Experts of a small language model.
Size: 12 layers, width 96, vocabulary 9280, 16.4M parameters.
Experts: 128 experts in each of 12 layers, 32 SwiGLU neurons an expert, 4 picks a token.
Training: a variant of SOAP for the experts, 4078 steps.
Below are experts of layer 3 (counted from 0) of a mixture-of-experts language model. Rows are named router (the router's row for the expert) and show model dimensions 0-47. Each number is 128 + 32 x the weight over its row's rms, rounded and kept within 0 to 255.
After each expert's rows: "comes before" lists some tokens at least twice as common just after its tokens as in all text; "gets" lists some tokens that make up at least twice as much of what it gets as of all text. This comes from a sample of Wikipedia text that the model never trained on. Tokens count by the router's weight.

# expert 97
router [156 169  97 159 120  83 103 168 157 153  97  75 113 109 109 151 131 104 101 137 122  90 180 144 103 134 183  42 176 116  99 161 117 164 164 120 118 131 146  84 115 173 110  95  76 140  94 136]
comes before: "1", "0", "2", "3", "4", "5"
gets: " | ", " (", "; ", ", ", ") | ", " |  | "

# expert 96
router [168 117 196 113 180  96  83 198 142 127 187 104  86 107 182 123  92 148 103  79 101  96 172 101  91  66 114 102 101  91 150 167  99 172 133 107 136 111 151  98 101 121 114 104 116  77 149 157]
comes before: "-", "| ", "|", "- ", "  -", "- M"
gets: "\n", "\n\n", "|---|---|---|---", " February ", "- Sub", " Amb"

# expert 88
router [ 91 112  79 194 126  79 131  94 157 155 126 134  78 148 114 134 194 129  98 194 145 126  94 153 152 109 153 137  82 128 106 128 124 155 153  61 100 117 101  66 147 154 139 157 154 124 184 161]
comes before: ".", " and", " of", " of the", " to", " for"
gets: "\"", "'", ")", "ory", "ion", "ology"

# expert 108
router [140 133  77 139 169 144 134 134 175 164 171 130 129 116 117  71 101 143 125 125 173 111 128 111 138  98  95  96 149 172 115 118 160 150 131 170 151  94 125 126 190  97 173 138 121 171 134  72]
comes before: " | ", "; ", "–", "0", " |", "}"
gets: "3", "4", "2", "5", "–", "A"

# expert 62
router [114 163  96 150 128  97  92 160  47  97 149 176 120 133  63 130 128 116 128 177 146  79 174 122  89 186 170 126  92 168  87 166 182 133  97 157 158 143  80  78 137 120  81 188 120 117 114 133]
comes before: "1", "2", ", ", "3", ".", "4"
gets: " ", "-", "15", ", ", "25", "16"

# expert 83
router [153 111  70 135 144  71  74 154  90 163  91 117 129 138  91 178 106 166 129 191 137  93 115  98 135 140 145 144 144 146  78 163 126 116 125  93 122 119 141  55 203 178 106 153 153 135 116 113]
comes before: "\n\n", "\n", " The", " He", " In ", " In"
gets: "==", "===", ".", " ===", " ==", "\""

# expert 92
router [137 108  72 129 190  95 164 193 115 146 104 136 121 129 163 150 154 101  86 166  90 109 192  83  80 139 128  68  88 137 161  93 104 129 153 175  77 165  96 160 146 150 163 168 139 111 150 125]
comes before: "–", ")", ".", " |", "\n", " | "
gets: "018", "019", "012", "011", "013", "010"

# expert 50
router [170  77 134 165  81 129 179 141 125 143 154 135  68 156 105 158 128 180 139 121 183  77 114 122 110  96 166  67  86 120  82 138  93  93 141 163  99 144  89  96 144 103 162 150 146  96 142  93]
comes before: " | ", " |", ".", "–", "; ", ","
gets: "0", "3", "1", "2", "8", "7"

# expert 118
router [169 130 111 113  82 141 127 138 107 172 134 158 117 132  69  83 119 107 112 154 147 116 142 123  93 190 116 112 111  98 113 155  57 124 159 189 180 142  85 131 143 101 159 144 132  90  69 104]
comes before: " | ", ".", "; ", " |", "–", "′"
gets: "0", "2", "00", " R", "3", "4"

# expert 38
router [172  89 110 146 169 183 140 128  97 140 129 158  91 148 126 175 172 186 185 165 140 101 107 132 134 151 165  84  96  89 121 123 143  80 157 147 124  90  82  81  98 129 142 137 145  97 192 154]
comes before: " | ", ".", "–", " |", ")", ","
gets: "9", "8", "80", "85", "7", "000"

# expert 106
router [139 106 158 116 157  96 117 141  83 130 125  86  88 106 104 120 138  98 130 142 173 145 144 145 133  78  88 105 134  84 159 180 169  50 111 162  71 145 196 155 141 149  89 150 114 159  63 123]
comes before: "\n\n", " The", "\n", "00", "5", " He"
gets: ".", ":", "?", "s.", ").", " |"

# expert 57
router [176 116 140 174 127 166 172 146 149  76 139 135  93 118 168 200  51 152 148 121 133  80 132 166 134 100  87 125 195 189 147 144 101 167 164 132  53 147 123  77 146  79 133 130 104 158 174 101]
comes before: " | ", "–", "; ", ".", " |", ","
gets: "8", "7", "9", "6", "10", "4"

# expert 126
router [115 134 111  98 173 141  92  77 106 135  98  50 155 154 105 182 123 125 133 158 114  78 103 168 131 170 166 134 169  94 133 122 162 112 189 126  70 143  91 156 153 169 135 116 142  85  87 140]
comes before: "1", "2", " a", " the", " in ", " in"
gets: " was", " were", " is", " are", " in ", " the "

# expert 5
router [147 175  59 118 158 109 121 108 170  86  84  84  97  79 147 174  93 104  98 173  71 115 162 125 155  87 164 132 102  78 104 184 108  64 131 152 117 115 103 168  88 186 103 146 119 107 128 138]
comes before: "The", "==", "| ", "===", "=", "|"
gets: "\n\n", "\n", " \"", " M", " | \"", " '"

# expert 28
router [130 120 150 169 122  86 174 100 123 210 154 147  81  98 150 139 104 184 189 127 138 153 133 150 170  90 160  96 102 120 103 142 118  73 154 167 146 119 107 111 161 109 166 104 145 129 140  95]
comes before: " | ", " |", "; ", " (", "00", "0"
gets: "'", ".", " H", "H", " m", "°"

# expert 90
router [ 82 126 125 161  29  90 156 125 152  50 140  92 133 163 177 165 149  85  85 154 141  87 129 143  82  74  60 102  68 169 109 151 107 102 139 133  73 131  57 125 167 154 132 147  84 107 135 153]
comes before: ", ", ".", "1", "2", ",", " of"
gets: "6", "ion", "ions", ", ", " years", "1"

# expert 16
router [138 108 117 147 139 107 103 115 104 107 152  92 109 110 144 186 127 138 142  90 144 157 162 213 107  83 179 103  98  87 121 191 167  79 142 184 156 137 160 182 133 131 138 156 154 156  89 162]
comes before: "0", "1", "2", "3", "4", "5"
gets: " | ", "; ", " on ", ": ", ":", "–"

# expert 45
router [162  72 149 143 126 119 116 129 217  86  79 141 149  89 135  92 131 155 147 141 139 152 174 113 154  63  87 139 131  88  83 187 104 126 154 148 132  93 146 155 134 131 112  89  73 132  89 164]
comes before: "The", "=", "==", "-", "===", "In"
gets: "\n\n", "\n", "ey", " | \"", " John", "*"

# expert 73
router [170 109 151 164 124 132  78 157 155 143 151 122 104 115 122 125 130 103  94 164  54 118 175 134 145 180 149  95 151 133 116 106  66  73 119 113 200 141 183 126 172 204 110 153 138 133 172  75]
comes before: "\n", "\n\n", " MP", " Clay", " Chevrolet", " x"
gets: " |", " |  |", ") |", " | ", "% |", " | P"

# expert 110
router [151 138 128 135 168 172 126 177 125 101 116  83 100 124 122 172  76 158  80 109 150 159 122 153  90  98  94 121 117  87 140 178 134 102 172  88  96  97 148 108 116 196 182  93 133 110 120 140]
comes before: "| ", "|", "-", "|  |", "- ", "| L"
gets: "\n", "| ", " J", " K", " D", " j"

# expert 21
router [161 151 135  95 151 105 128 105 128 126 149 161 114 197  96 124 183 131 103 180 156  84  53 196  72 161 118  85 129 141  57 105 132 116  92  85 104 153 130  85 156 154 113 142 146 147 167 118]
comes before: "\n\n", " The", " He", " In ", " In", " It"
gets: ".", "s.", ").", "\".", "a.", "es."

# expert 100
router [154 102  77 147 132 110  94 175  98 111  93 156  95 182 175 157 133 152 110 160 139 103 145 135 116 140 139 129 166 125 147 150 112 132 138  35 106 148 152  60 136 103 159 136  91 145 168 151]
comes before: "\n", "ation", "ated", "\n\n", "ate", "ed"
gets: " |", " |  |  |", " |  |", "in", "en", "er"

# expert 116
router [182  90 123 122 179 101 120 114  93 134 138 101 110 100 174 133  81 130 103 126 125 145 162 137 143  95 151  79 171 111  93 146 137  65 160 145 135  78 176 119 139 159 150 110 122 156  93 133]
comes before: "\n", "\n\n", "2", "1", "A |", "18"
gets: " for", " ==", " ", "===", " for the", " | S"

# expert 60
router [187 139 153 136 161 120 107  73 159 143 115 138 109  82 145 168 116 144 114 113 107  91 156  67 144  98 112 134 125 141  97  69  92  78 125 123 173 122 100 134  67 158 101 100 116 132  86  67]
comes before: "| ", "|", "The", "-", "=", "=="
gets: "\n\n", "\n", " | \"", " c", "- Website: www.", "- Kingdom: Animalia"

# expert 40
router [118 130 143 171 131 108 161 140  83  76 117  68  91 136  94 188 120 131 124 181 159 111 172 178  72 132 130 144 131 161 113 100 169 175  96 177 134 131 153 102 147  66  96 107 111 104 172 176]
comes before: ".", " | ", ",", " |", "′", "7"
gets: " two", "000", "7", "15", "14", " three"

# expert 15
router [137  93 106 132 146 163 135 120 100  68 113 117 155 194 131 123 152 119 163 114 190  83 122 132  93 152  87 146 117  83 146 184 150 160 201 157 144 133  96 150 200 117 165 167  71  76 100 112]
comes before: ", ", ".", "th", "–", ",", "th century"
gets: "2", "1", "10", "4", "5", "3"